Below are experts of layer 6 (counted from 0) of a mixture-of-experts language model. Rows are named router (the router's row for the expert), down (a neuron's output weights, with its number) and show model dimensions 120-159. Each number is 200 + 20 x the weight over its row's rms, rounded and kept within 0 to 999.
After each expert's rows: a language model's description of what the expert responds to. This comes from a sample of Wikipedia text that the model never trained on.

# expert 7
router,192,205,196,191,201,217,230,182,175,195,224,182,206,167,229,211,192,191,217,195,181,193,180,179,236,214,186,160,172,222,224,193,245,205,175,196,183,176,194,201
down0,224,210,233,226,196,222,177,189,228,174,168,227,214,210,208,235,197,191,192,228,237,191,175,217,201,214,226,174,200,184,161,216,193,211,194,234,233,217,178,169
down1,180,185,191,209,212,212,197,206,206,176,244,200,199,176,213,188,229,219,207,189,206,171,189,224,183,222,167,214,184,190,185,159,190,207,211,190,187,175,206,205
down2,182,196,206,167,197,199,196,184,151,206,205,217,220,214,217,159,189,211,213,232,186,190,202,174,195,192,215,227,207,184,180,190,186,192,204,202,217,181,207,258
down3,239,198,170,192,176,213,189,203,173,163,206,186,195,234,189,203,204,168,220,198,222,216,216,198,180,210,225,219,166,198,194,189,204,215,196,167,193,232,190,199
down4,174,194,173,199,212,197,200,159,204,187,199,203,225,204,210,215,218,245,176,182,190,228,185,202,181,202,161,202,179,181,214,180,238,196,237,197,205,167,198,202
down5,197,202,185,182,186,176,203,214,201,161,227,219,223,197,192,190,185,191,222,165,202,168,221,218,222,207,198,204,210,227,163,214,180,185,209,220,173,184,188,201
down6,179,169,189,224,193,191,229,201,222,198,205,209,234,194,169,220,233,188,201,174,213,208,165,201,204,184,195,180,191,214,220,210,213,230,148,203,204,214,167,186
down7,161,205,185,245,188,212,205,246,220,178,206,225,187,171,219,208,183,220,191,239,138,159,176,158,179,192,247,175,216,196,208,192,193,237,209,202,222,174,213,216
down8,192,204,194,193,214,190,201,205,170,219,197,183,233,204,200,208,202,183,200,218,207,212,246,200,185,172,218,178,207,163,193,203,212,204,195,190,201,229,194,185
down9,192,164,196,232,190,216,179,194,218,187,213,231,197,197,233,196,201,230,201,219,201,159,189,189,181,201,197,207,213,203,168,204,245,236,191,190,226,182,193,226
down10,165,203,223,223,228,174,216,176,213,178,203,205,209,239,187,171,205,185,229,206,210,219,217,195,185,211,208,214,220,186,204,202,216,193,201,187,211,194,185,187
down11,195,159,196,181,214,188,194,236,243,204,235,185,180,186,200,191,230,170,186,199,202,177,195,181,204,234,200,245,212,215,226,174,245,186,181,205,193,185,153,192
Place and institution names

# expert 9
router,224,181,197,208,173,191,219,254,199,204,196,196,204,227,190,165,182,253,215,197,239,210,227,195,219,221,195,179,186,213,181,201,211,203,223,195,220,148,195,192
down0,225,193,174,191,196,215,183,236,230,193,236,212,200,195,185,214,197,210,219,204,214,208,163,170,195,153,194,193,195,176,212,204,176,216,206,204,163,214,229,199
down1,217,223,144,220,193,163,180,206,227,212,216,193,228,227,211,188,191,244,225,151,192,201,212,218,205,188,208,157,217,229,198,191,199,187,226,204,189,195,217,222
down2,205,198,192,191,186,189,189,174,225,232,227,206,180,187,237,201,184,196,188,193,197,188,182,185,171,217,177,207,180,193,177,212,176,210,217,237,177,211,210,201
down3,225,222,179,192,225,205,204,196,179,191,196,174,198,204,223,187,198,200,195,195,212,188,216,207,254,212,212,203,200,192,204,189,214,217,159,194,227,183,180,187
down4,194,209,201,185,232,182,209,183,228,196,217,203,183,196,199,221,206,218,183,188,223,183,221,175,201,206,178,203,177,171,207,235,200,200,212,188,218,216,205,221
down5,234,199,188,202,216,197,182,197,199,209,206,204,197,234,214,173,167,156,191,210,185,198,170,195,223,212,188,176,168,192,208,174,206,218,206,182,217,178,217,180
down6,200,175,167,212,192,198,205,189,215,141,204,196,187,234,185,225,181,215,233,181,199,190,197,189,201,243,191,202,206,204,186,220,180,204,232,196,184,211,219,212
down7,202,213,224,172,217,174,193,202,179,178,193,186,207,198,204,213,209,201,213,195,226,183,248,173,169,193,199,195,184,229,219,227,206,225,233,216,153,218,199,218
down8,194,148,224,190,209,223,176,185,198,187,195,203,197,185,227,217,186,212,208,216,213,202,219,174,180,204,223,229,176,185,208,192,171,193,219,210,208,192,205,169
down9,202,193,220,191,202,161,191,206,198,185,174,184,208,176,196,206,154,177,215,213,189,190,216,179,205,180,225,199,171,217,206,212,217,200,228,194,213,200,217,185
down10,191,176,205,208,189,205,194,182,186,210,219,188,223,231,203,198,209,183,199,163,227,196,178,182,195,167,193,187,177,195,194,195,232,199,195,202,206,200,198,219
down11,179,206,202,188,231,224,176,169,238,229,183,197,183,195,181,168,213,211,208,189,253,209,180,206,198,193,194,204,202,188,217,215,199,177,221,226,225,234,198,208
Infobox field labels

# expert 6
router,233,204,227,221,188,204,171,217,204,192,187,161,243,215,175,152,202,171,172,188,226,194,210,231,181,182,186,188,189,200,177,178,179,191,208,229,184,191,213,194
down0,204,202,210,213,167,242,206,197,193,189,160,210,210,173,175,211,188,223,186,193,228,185,184,192,208,223,180,199,212,201,182,206,206,183,217,198,180,213,177,178
down1,203,206,218,163,218,147,190,197,188,259,207,217,207,237,203,212,181,170,218,204,229,200,184,173,201,220,201,215,213,163,217,200,167,194,226,182,192,183,241,206
down2,202,185,234,176,201,217,225,161,222,169,151,191,213,248,204,211,188,218,230,193,198,202,227,215,193,213,143,226,228,218,241,225,194,222,178,210,184,177,189,185
down3,185,173,226,172,151,207,196,198,185,187,159,207,210,247,203,154,200,169,204,216,163,184,179,200,193,171,198,208,174,204,189,170,207,179,183,185,211,211,211,181
down4,194,174,205,222,193,217,252,205,220,206,192,193,211,235,231,211,213,166,208,187,217,200,183,170,194,222,195,213,210,231,201,210,215,219,182,192,198,203,183,176
down5,207,223,221,194,170,193,193,187,194,218,140,202,211,192,175,208,210,186,173,211,191,206,203,169,219,193,166,208,211,212,205,205,192,183,195,227,208,174,206,217
down6,191,187,178,186,205,177,195,163,215,181,197,208,189,253,177,217,183,224,198,200,200,165,203,211,213,222,208,179,185,211,205,203,198,195,175,230,199,171,186,203
down7,190,151,160,163,168,190,165,196,217,172,196,199,255,188,174,205,176,205,173,202,175,203,224,176,181,204,181,204,158,224,189,228,188,215,201,205,199,215,212,200
down8,176,178,197,220,202,196,224,182,217,205,211,246,186,169,190,200,167,181,221,197,209,183,220,215,160,199,161,190,193,217,201,210,205,209,218,173,236,203,211,183
down9,218,203,239,179,184,213,211,174,217,183,217,193,203,197,219,180,190,236,183,185,231,182,191,194,243,235,222,190,214,167,251,196,199,209,206,159,219,196,196,175
down10,207,200,215,166,187,202,172,198,196,237,179,214,208,176,176,193,192,202,196,227,182,198,169,203,190,204,212,209,184,209,208,212,200,196,217,217,198,176,214,226
down11,214,202,210,201,200,194,224,193,209,200,224,202,175,177,203,178,192,187,203,184,194,232,208,219,198,218,165,170,176,206,194,179,221,229,180,197,197,211,221,188
Spaces around measurements

# expert 2
router,198,207,208,197,234,198,208,204,186,191,217,193,174,167,238,237,231,195,203,198,172,207,177,208,177,187,203,218,219,180,202,206,172,208,188,197,198,197,172,214
down0,186,139,168,189,205,170,176,195,216,216,215,186,212,202,198,202,184,227,198,208,204,202,208,216,201,215,201,253,216,168,187,211,198,229,209,214,173,179,211,197
down1,184,209,214,209,183,170,196,194,165,217,200,189,172,200,202,205,202,186,190,168,209,206,234,175,240,194,179,224,177,203,201,217,200,176,235,189,166,220,231,153
down2,197,246,189,230,217,168,207,179,194,222,262,225,209,207,214,208,194,234,191,222,166,189,174,234,232,200,215,182,189,205,172,181,210,188,188,214,220,178,225,239
down3,179,201,221,170,197,221,197,201,189,179,219,203,247,232,181,214,233,227,253,211,185,204,200,191,189,170,217,176,216,202,178,223,174,226,222,211,216,224,205,208
down4,188,197,226,179,169,200,191,206,211,232,194,199,186,233,233,210,201,189,226,185,215,187,166,204,198,198,202,154,192,200,236,185,219,226,209,220,193,203,178,187
down5,218,186,209,215,213,198,199,203,203,221,200,174,204,222,176,217,182,201,194,212,179,181,238,202,222,198,182,192,203,158,237,166,188,186,195,162,204,203,208,250
down6,229,183,208,189,230,216,171,178,215,202,211,187,195,207,211,200,196,196,219,188,183,197,172,207,186,194,182,216,167,246,252,190,173,178,177,218,180,204,208,202
down7,174,188,181,177,183,164,161,204,229,203,223,148,238,191,186,198,200,199,222,151,189,208,194,206,177,224,164,179,213,185,230,163,223,184,243,216,190,162,244,187
down8,227,225,204,218,198,231,217,227,167,215,177,198,204,216,214,170,192,139,196,194,189,169,202,232,218,217,212,211,205,213,212,175,191,218,186,186,208,212,220,184
down9,193,230,152,215,209,184,180,243,224,200,215,202,208,227,172,213,205,209,181,211,213,173,230,201,212,220,241,200,180,183,203,210,201,176,139,217,203,192,205,181
down10,194,182,169,200,227,211,196,194,163,224,200,160,207,189,202,195,212,207,224,195,203,213,187,183,203,208,195,191,200,181,201,162,229,181,208,230,226,228,202,187
down11,204,213,214,191,193,191,178,226,203,171,192,180,233,189,193,224,194,180,224,227,177,181,252,239,191,212,214,203,213,206,199,193,176,195,191,202,224,182,207,208
Capitals in foreign names

# expert 4
router,150,173,185,191,159,223,140,183,208,208,198,185,202,169,176,207,232,234,180,210,156,188,208,236,231,202,201,190,197,214,191,146,220,210,216,169,217,201,191,201
down0,198,238,203,204,203,204,198,188,158,172,184,189,218,209,191,191,188,188,220,189,205,206,205,196,204,197,199,220,209,217,198,204,263,183,183,209,171,170,215,207
down1,188,230,177,173,194,231,222,176,219,193,183,194,189,185,190,194,244,170,218,200,213,245,213,224,223,214,211,195,205,199,175,182,208,207,201,201,196,216,196,168
down2,228,209,214,200,209,241,204,190,198,169,200,208,160,217,245,204,227,233,178,170,167,222,199,203,189,198,160,185,193,182,186,167,194,188,214,212,217,208,254,214
down3,196,206,196,222,193,230,211,207,218,143,176,211,204,219,189,194,181,198,189,206,199,215,194,212,232,198,193,194,211,236,198,196,205,204,197,217,203,234,194,211
down4,167,200,211,208,237,222,215,212,210,201,198,180,168,231,232,211,254,163,193,252,181,197,182,180,180,170,180,201,180,174,217,205,202,178,192,204,195,205,222,192
down5,218,218,193,185,209,166,210,215,155,219,185,195,223,216,189,210,215,195,212,222,216,192,233,192,185,182,181,185,221,200,212,214,199,170,221,221,196,190,191,207
down6,223,207,194,212,173,179,185,245,206,208,171,187,152,207,175,202,205,209,204,191,192,175,192,233,192,175,202,185,203,202,149,245,179,184,193,221,222,170,169,201
down7,203,204,234,218,189,175,190,177,161,195,196,201,198,178,173,209,213,193,206,213,222,216,184,190,189,189,219,217,182,190,193,191,199,206,187,200,215,192,198,234
down8,189,214,222,212,204,198,141,208,207,205,199,214,183,208,202,203,217,212,196,218,174,186,212,207,202,181,198,207,187,208,182,190,172,200,220,201,214,207,214,186
down9,241,192,215,181,220,200,185,198,212,216,228,173,189,158,178,220,209,226,198,182,183,202,173,210,214,163,179,181,207,235,208,188,224,196,178,213,198,183,167,244
down10,214,230,198,151,254,205,207,194,199,202,212,178,198,191,217,172,229,223,165,172,234,208,176,191,199,184,173,182,207,214,197,183,210,214,207,204,207,230,189,207
down11,182,219,191,212,225,161,236,205,182,191,197,213,247,200,238,194,167,239,197,217,173,193,211,241,218,194,209,191,192,203,168,169,187,206,194,191,184,165,212,178
Sports table entries

# expert 0
router,210,191,182,178,179,186,187,215,230,218,204,218,213,208,211,213,208,199,184,200,210,193,203,167,192,216,208,185,229,212,169,202,207,186,193,193,230,212,186,221
down0,233,213,200,204,201,217,133,209,171,213,196,224,179,171,156,193,221,173,177,192,170,181,211,178,190,205,187,190,162,186,220,222,217,198,213,240,187,178,189,236
down1,171,198,191,222,197,187,214,230,200,193,171,206,205,210,196,184,195,208,182,182,215,189,180,184,183,228,198,212,217,212,216,207,181,190,156,221,193,184,208,206
down2,221,222,174,202,223,184,212,205,178,210,189,226,190,209,242,195,173,169,198,210,194,240,218,236,171,197,200,217,193,193,220,237,193,190,174,170,201,199,192,200
down3,207,180,187,215,206,204,174,218,182,226,188,193,217,188,185,168,235,208,203,184,222,204,224,204,212,205,214,177,129,222,176,193,185,203,159,202,178,194,221,236
down4,218,204,190,186,155,218,211,187,198,202,208,161,190,202,215,194,238,203,171,198,187,208,173,197,181,177,225,170,198,228,181,219,187,212,195,193,192,158,222,195
down5,187,212,227,203,240,190,211,205,182,186,206,216,201,193,209,195,214,205,186,191,178,180,196,190,239,217,192,221,211,190,210,180,200,208,223,235,202,184,230,208
down6,194,221,185,224,197,195,194,199,193,227,204,199,190,218,197,194,219,171,195,183,185,190,127,227,176,221,204,205,222,205,227,206,212,205,214,214,205,212,193,230
down7,195,199,186,195,202,200,195,185,178,180,207,225,207,175,227,231,161,203,203,209,201,211,221,238,197,204,209,190,159,214,175,192,214,203,199,202,162,260,206,225
down8,191,193,221,198,190,199,182,194,244,208,194,199,174,208,213,190,198,182,214,183,195,185,201,199,207,212,188,216,198,201,218,212,193,211,167,193,237,205,183,211
down9,216,187,179,195,190,218,188,194,199,202,190,211,189,173,197,210,223,213,201,182,188,207,226,195,198,203,187,182,225,239,217,189,192,193,199,214,160,226,213,209
down10,187,181,211,203,238,192,190,182,194,186,206,204,233,200,188,205,178,235,230,212,221,217,205,208,199,223,158,191,186,196,210,176,196,207,211,213,220,179,216,204
down11,185,228,182,187,200,187,235,224,198,190,174,216,228,176,225,196,183,230,202,204,202,165,194,211,216,194,189,161,196,172,180,190,204,180,170,215,219,205,184,232
Mid-word fragments in prose

# expert 1
router,213,229,194,230,176,175,208,190,225,197,175,190,197,203,190,206,192,193,227,196,210,183,186,186,165,204,188,200,211,165,181,216,204,223,179,219,175,193,234,174
down0,195,224,174,210,173,233,212,195,173,227,203,178,216,194,235,209,189,187,213,198,212,163,220,154,220,218,229,181,196,199,169,221,230,207,190,193,186,148,218,198
down1,185,235,208,177,197,207,206,232,208,200,204,227,204,179,227,204,193,173,214,179,167,230,190,204,187,174,222,204,201,173,224,183,197,218,186,195,183,234,209,204
down2,147,172,197,176,190,191,209,181,192,164,205,196,168,190,212,203,207,206,198,219,190,196,187,199,208,203,195,228,174,196,176,183,222,196,222,180,186,221,216,217
down3,211,213,184,221,191,206,196,218,193,212,219,183,205,186,174,205,227,254,216,235,177,177,151,161,181,207,207,173,190,207,234,184,186,162,235,181,195,191,229,226
down4,225,190,158,140,215,220,163,203,195,206,217,218,217,216,183,209,237,208,232,210,202,204,196,184,202,205,176,197,188,233,208,204,182,216,219,221,205,197,177,190
down5,229,193,220,204,202,167,197,237,216,220,213,204,184,200,181,185,217,188,183,193,189,173,219,214,192,192,217,161,196,232,193,201,208,228,224,185,230,202,226,210
down6,205,151,174,204,194,185,210,204,190,224,189,166,215,195,183,166,165,204,202,232,201,210,214,190,201,209,161,231,231,187,195,167,211,169,192,228,179,193,180,214
down7,207,208,178,206,191,217,212,190,218,170,182,172,191,202,183,228,200,180,171,212,183,200,173,213,226,186,185,161,190,227,220,205,192,228,192,153,199,193,212,199
down8,187,205,213,188,180,164,185,197,210,198,197,192,205,161,227,162,196,233,196,169,204,251,193,211,186,222,209,207,183,205,198,188,221,220,178,194,218,210,209,210
down9,215,191,184,180,209,187,222,195,201,179,215,245,205,232,226,203,188,215,221,181,210,186,194,156,183,182,217,182,216,184,187,192,212,173,224,211,176,189,204,175
down10,246,207,222,186,155,189,210,166,176,179,156,260,214,192,190,227,185,208,196,186,217,198,230,191,201,194,238,217,202,212,209,205,196,207,213,201,188,195,229,188
down11,208,190,204,196,226,198,204,186,235,193,204,229,191,185,241,204,186,188,203,243,227,186,199,197,176,201,204,237,155,196,177,234,194,200,171,214,248,227,193,222
Latinate word fragments

# expert 5
router,203,244,217,214,180,181,228,198,169,184,224,183,219,237,197,195,200,158,190,180,210,166,179,197,202,201,210,175,181,207,211,243,166,195,206,213,175,214,195,195
down0,200,180,197,207,209,230,220,165,216,177,236,213,224,227,197,191,235,178,208,171,219,185,192,203,173,189,220,186,195,235,185,172,159,170,223,181,196,196,195,239
down1,181,216,226,189,220,177,185,207,188,195,203,198,211,200,210,219,188,189,179,188,197,209,191,178,237,200,205,219,165,203,212,217,205,183,160,254,189,183,214,203
down2,220,248,208,202,202,183,192,211,192,171,203,174,220,239,223,179,189,196,226,222,178,208,203,201,224,201,209,171,221,205,216,229,180,207,177,211,177,223,220,212
down3,192,182,216,220,181,181,229,203,194,200,193,192,177,207,197,205,210,198,165,212,187,223,217,194,209,214,193,207,217,172,176,196,196,199,230,189,213,159,214,187
down4,197,186,221,197,208,205,206,168,187,177,218,198,161,180,200,209,184,232,216,176,208,182,222,164,170,174,212,176,163,175,179,199,186,204,188,193,181,235,220,208
down5,209,167,229,186,205,195,180,189,214,182,207,189,231,253,191,222,196,205,194,189,186,209,214,182,215,240,211,208,221,194,219,196,194,191,212,203,182,210,174,198
down6,227,231,146,177,206,177,194,221,200,201,201,197,207,194,216,225,212,204,192,194,225,207,232,220,222,218,186,196,221,223,184,205,187,205,223,196,205,219,251,141
down7,199,191,187,205,203,217,216,169,212,210,188,167,211,178,199,228,207,192,195,186,199,190,211,181,187,205,171,204,209,216,184,210,192,195,195,191,224,208,168,187
down8,219,207,204,175,197,201,191,190,185,209,212,172,210,208,214,198,217,206,193,208,230,233,201,191,200,247,197,190,192,208,213,162,209,220,153,203,168,200,191,196
down9,169,200,210,194,192,218,206,221,184,174,208,173,223,231,192,190,217,186,191,197,193,203,202,203,169,202,206,168,266,213,213,211,185,206,206,207,234,224,191,201
down10,215,179,207,192,178,209,167,202,197,211,221,194,163,154,210,185,201,206,208,193,196,217,181,231,202,255,222,176,221,211,221,186,197,234,187,197,233,183,197,220
down11,243,211,166,216,198,219,186,210,194,210,207,191,193,206,217,187,212,213,181,160,213,174,221,232,218,249,193,225,196,218,225,210,188,215,210,200,166,199,175,196
Function words

# expert 10
router,180,200,224,175,246,205,248,185,228,205,153,219,178,197,221,187,196,182,191,210,226,221,219,209,188,202,185,238,224,191,231,228,187,190,207,177,200,191,227,217
down0,214,163,186,212,202,225,187,183,146,172,190,212,205,244,155,180,206,212,179,210,173,250,177,170,199,222,189,223,214,202,195,189,175,186,219,191,233,191,204,198
down1,210,208,179,186,203,215,210,186,193,212,212,213,178,177,202,190,191,177,224,191,232,172,184,201,197,198,194,188,226,198,178,205,198,194,200,184,249,220,184,217
down2,170,203,210,217,206,171,236,178,198,190,189,177,193,203,223,222,209,194,206,185,164,156,191,189,226,183,167,206,227,207,178,221,209,184,218,186,214,186,184,185
down3,204,177,167,199,195,192,171,164,201,218,193,211,241,194,205,193,200,198,264,200,194,229,201,225,173,225,174,169,205,220,209,154,215,191,223,156,196,180,238,198
down4,193,179,201,204,192,200,171,210,193,182,192,218,206,183,201,213,209,211,204,218,207,199,182,179,176,188,176,180,204,207,226,148,201,218,223,223,196,198,205,214
down5,188,213,178,212,204,197,178,168,179,204,203,197,248,203,232,188,220,216,194,213,196,188,209,177,209,200,218,180,221,224,246,176,191,206,186,217,218,184,184,223
down6,171,177,228,177,219,222,201,225,193,202,188,163,185,211,202,199,187,197,209,215,216,209,172,220,187,203,195,163,184,150,162,197,192,196,183,201,194,204,191,211
down7,179,185,198,165,210,195,202,202,184,195,216,213,188,187,233,184,200,190,223,194,211,209,215,196,186,198,216,179,201,196,183,189,222,197,185,225,179,192,202,166
down8,218,219,248,201,220,206,203,187,212,176,172,182,197,193,224,209,192,197,210,221,209,239,185,158,206,208,200,200,180,181,234,179,170,216,215,197,192,166,201,213
down9,203,237,213,184,201,206,202,196,197,164,184,183,207,226,203,198,205,182,204,195,190,190,224,224,221,182,222,202,207,194,199,198,218,210,176,166,206,218,207,197
down10,141,243,177,219,192,199,191,209,215,190,209,194,185,186,180,231,214,196,166,211,200,183,179,189,167,198,217,199,207,224,164,180,222,179,191,206,217,225,216,233
down11,212,184,216,167,210,204,234,194,212,180,167,177,201,220,205,188,215,198,192,183,158,171,232,208,192,205,194,226,195,177,228,211,207,177,192,195,195,208,201,226
East Asian names, years

# expert 3
router,206,199,188,207,229,223,208,197,155,216,253,233,196,164,181,237,191,217,216,203,175,228,180,176,196,219,225,220,186,202,224,208,186,195,203,255,222,217,197,187
down0,192,193,196,197,194,160,189,247,214,189,195,183,250,221,217,174,193,181,179,200,195,189,201,152,184,212,220,231,208,204,167,189,209,186,218,201,160,177,217,214
down1,215,238,200,190,171,149,252,198,196,192,219,197,212,173,205,225,189,187,216,197,196,206,205,161,186,191,213,201,196,207,211,193,214,220,217,190,215,194,176,190
down2,211,181,188,233,221,191,182,185,248,227,155,206,184,232,216,211,208,200,200,164,220,177,198,195,207,167,222,220,202,201,223,182,226,217,192,174,205,172,214,176
down3,179,225,191,223,179,214,209,183,208,196,187,187,210,220,185,224,197,198,187,177,176,203,226,195,256,237,207,201,218,204,175,183,208,219,223,196,220,212,174,170
down4,203,195,210,217,216,164,212,211,197,198,220,217,197,209,186,213,209,227,182,175,219,204,193,221,196,191,198,212,197,186,242,203,201,180,206,214,193,240,199,225
down5,201,205,207,194,202,191,203,189,215,186,181,203,200,218,193,190,193,214,181,197,205,214,205,219,196,196,198,192,196,192,200,205,200,203,205,193,202,205,204,209
down6,197,230,186,218,252,226,158,190,221,206,194,210,205,209,198,224,211,211,179,228,188,224,232,202,206,209,212,180,173,211,212,194,240,167,213,174,207,195,192,197
down7,214,194,216,202,241,195,186,169,224,194,194,193,192,193,205,172,181,197,205,216,191,192,206,203,225,208,215,180,203,201,202,174,208,172,193,192,181,203,211,232
down8,214,209,216,191,198,212,187,187,222,188,234,173,218,182,214,187,186,242,203,209,169,205,227,170,236,199,204,188,165,210,247,201,204,213,197,211,204,212,211,226
down9,216,208,182,194,182,181,151,154,200,203,218,194,174,221,196,223,208,175,217,189,195,202,211,164,203,184,198,177,217,152,194,175,254,156,214,211,198,224,198,217
down10,221,204,201,199,230,217,213,177,189,235,178,170,241,186,235,201,159,189,215,221,222,204,184,152,182,238,210,180,236,200,187,228,200,210,176,210,173,195,221,216
down11,220,232,225,213,211,180,181,222,209,206,229,230,218,230,192,212,210,191,187,196,177,207,233,230,210,178,190,192,168,204,165,201,220,190,220,218,172,220,241,193
Structural punctuation

# expert 11
router,203,193,183,210,237,216,157,166,194,182,203,209,188,216,182,165,188,209,197,222,193,224,239,227,219,174,226,211,187,197,180,187,234,195,173,188,179,215,186,202
down0,192,201,182,212,211,231,174,160,196,218,217,208,214,218,198,198,226,206,233,167,184,191,213,179,190,214,175,203,195,209,183,203,198,199,165,211,219,208,240,194
down1,193,180,199,210,222,199,182,151,188,199,198,191,223,205,217,222,191,212,181,225,228,156,190,206,219,200,217,208,215,243,184,184,189,208,209,180,173,231,228,198
down2,196,177,228,218,188,231,195,176,210,230,202,193,166,200,182,194,212,189,190,220,183,226,206,175,208,187,198,203,171,138,214,222,192,215,239,187,226,207,219,173
down3,172,196,237,197,187,191,197,216,196,163,190,206,186,162,225,220,198,206,200,228,204,201,159,189,230,207,171,190,215,201,192,215,194,209,148,177,208,217,210,219
down4,179,214,191,222,212,216,226,213,216,205,209,239,195,235,225,215,224,197,200,208,165,202,209,224,168,236,200,244,175,203,184,203,225,222,155,219,197,208,195,202
down5,176,263,176,230,175,203,223,188,197,194,174,212,215,222,179,215,206,191,202,211,217,194,188,198,159,217,168,179,167,227,183,188,176,186,172,178,215,227,196,160
down6,175,184,210,175,182,172,184,187,211,175,194,202,223,198,222,219,178,234,167,222,209,145,181,167,195,208,212,184,227,200,216,200,189,167,222,166,206,211,211,198
down7,167,177,210,193,181,198,183,216,195,196,208,246,236,180,202,215,205,240,209,197,176,208,229,179,240,187,219,186,186,198,182,192,230,220,217,212,187,222,185,198
down8,202,182,177,176,206,206,198,159,188,173,180,216,192,225,183,180,192,184,205,208,195,202,140,232,230,217,223,183,201,181,227,190,201,202,189,200,191,207,175,209
down9,214,199,237,208,185,188,191,196,213,214,198,171,189,194,235,184,216,189,203,174,212,188,194,181,159,198,188,164,247,184,225,210,186,227,215,128,208,216,180,204
down10,193,176,189,205,174,173,199,202,194,196,188,178,221,194,193,182,202,201,197,208,194,202,179,212,174,226,216,215,185,189,203,213,207,203,195,210,187,219,218,211
down11,205,174,197,204,207,195,178,209,197,219,203,177,192,165,206,182,210,175,225,212,235,187,239,194,234,228,197,199,226,209,204,200,201,203,178,220,216,201,189,202
Foreign names in tables

# expert 8
router,208,189,205,195,193,181,208,219,184,204,209,223,197,224,210,247,173,194,216,187,192,181,170,173,210,172,197,218,187,207,251,197,178,200,236,202,216,268,202,192
down0,213,209,236,237,205,222,227,219,194,184,197,210,216,215,228,228,186,188,195,208,174,202,162,187,228,207,202,170,250,197,219,203,192,185,232,197,228,247,197,209
down1,168,236,176,200,206,216,191,186,208,179,182,164,190,200,188,203,181,202,191,218,204,192,235,198,173,192,183,174,155,219,200,188,221,182,185,187,204,180,170,199
down2,205,153,211,187,201,185,208,205,181,206,200,228,179,177,183,244,204,207,207,203,195,186,220,174,189,213,175,199,206,203,225,161,182,199,193,216,188,228,190,192
down3,230,201,199,186,189,218,228,188,179,193,194,165,219,238,180,212,211,176,209,213,193,171,179,211,183,209,223,272,219,188,182,184,188,250,195,195,203,200,214,182
down4,245,244,183,204,215,208,185,165,219,212,214,162,209,215,195,158,224,200,207,221,197,239,210,197,189,228,217,229,183,228,181,192,199,209,206,196,211,196,241,193
down5,239,208,184,211,223,208,225,217,220,188,206,240,195,193,175,208,187,181,180,208,211,198,216,209,182,191,197,199,180,226,239,175,211,174,217,186,212,215,179,188
down6,229,206,231,172,180,198,198,164,194,193,182,191,223,173,228,175,184,181,189,184,211,223,203,184,163,219,189,208,188,204,201,191,195,184,195,189,220,184,238,210
down7,199,202,188,196,226,197,221,202,235,189,197,216,164,175,205,161,188,187,202,214,213,159,208,212,184,201,198,205,187,168,178,205,239,209,215,178,197,195,180,244
down8,194,205,212,187,200,224,195,151,178,189,189,197,225,198,227,176,195,207,235,214,155,205,210,200,190,176,212,209,211,235,179,208,184,199,197,212,211,197,207,209
down9,178,149,204,202,208,241,227,232,201,203,201,180,214,195,201,175,201,193,172,199,176,208,216,207,191,186,187,223,201,215,230,202,170,183,214,225,183,183,225,197
down10,201,213,188,182,196,244,188,181,231,212,193,215,154,214,195,216,214,240,236,200,219,213,179,160,189,206,172,166,210,240,174,220,218,207,211,192,200,174,178,192
down11,199,228,200,183,202,242,190,181,203,206,179,215,194,211,220,237,189,223,206,197,213,188,215,195,226,188,235,234,246,213,234,216,183,218,216,211,190,198,210,200
Person-narrative pronouns, endings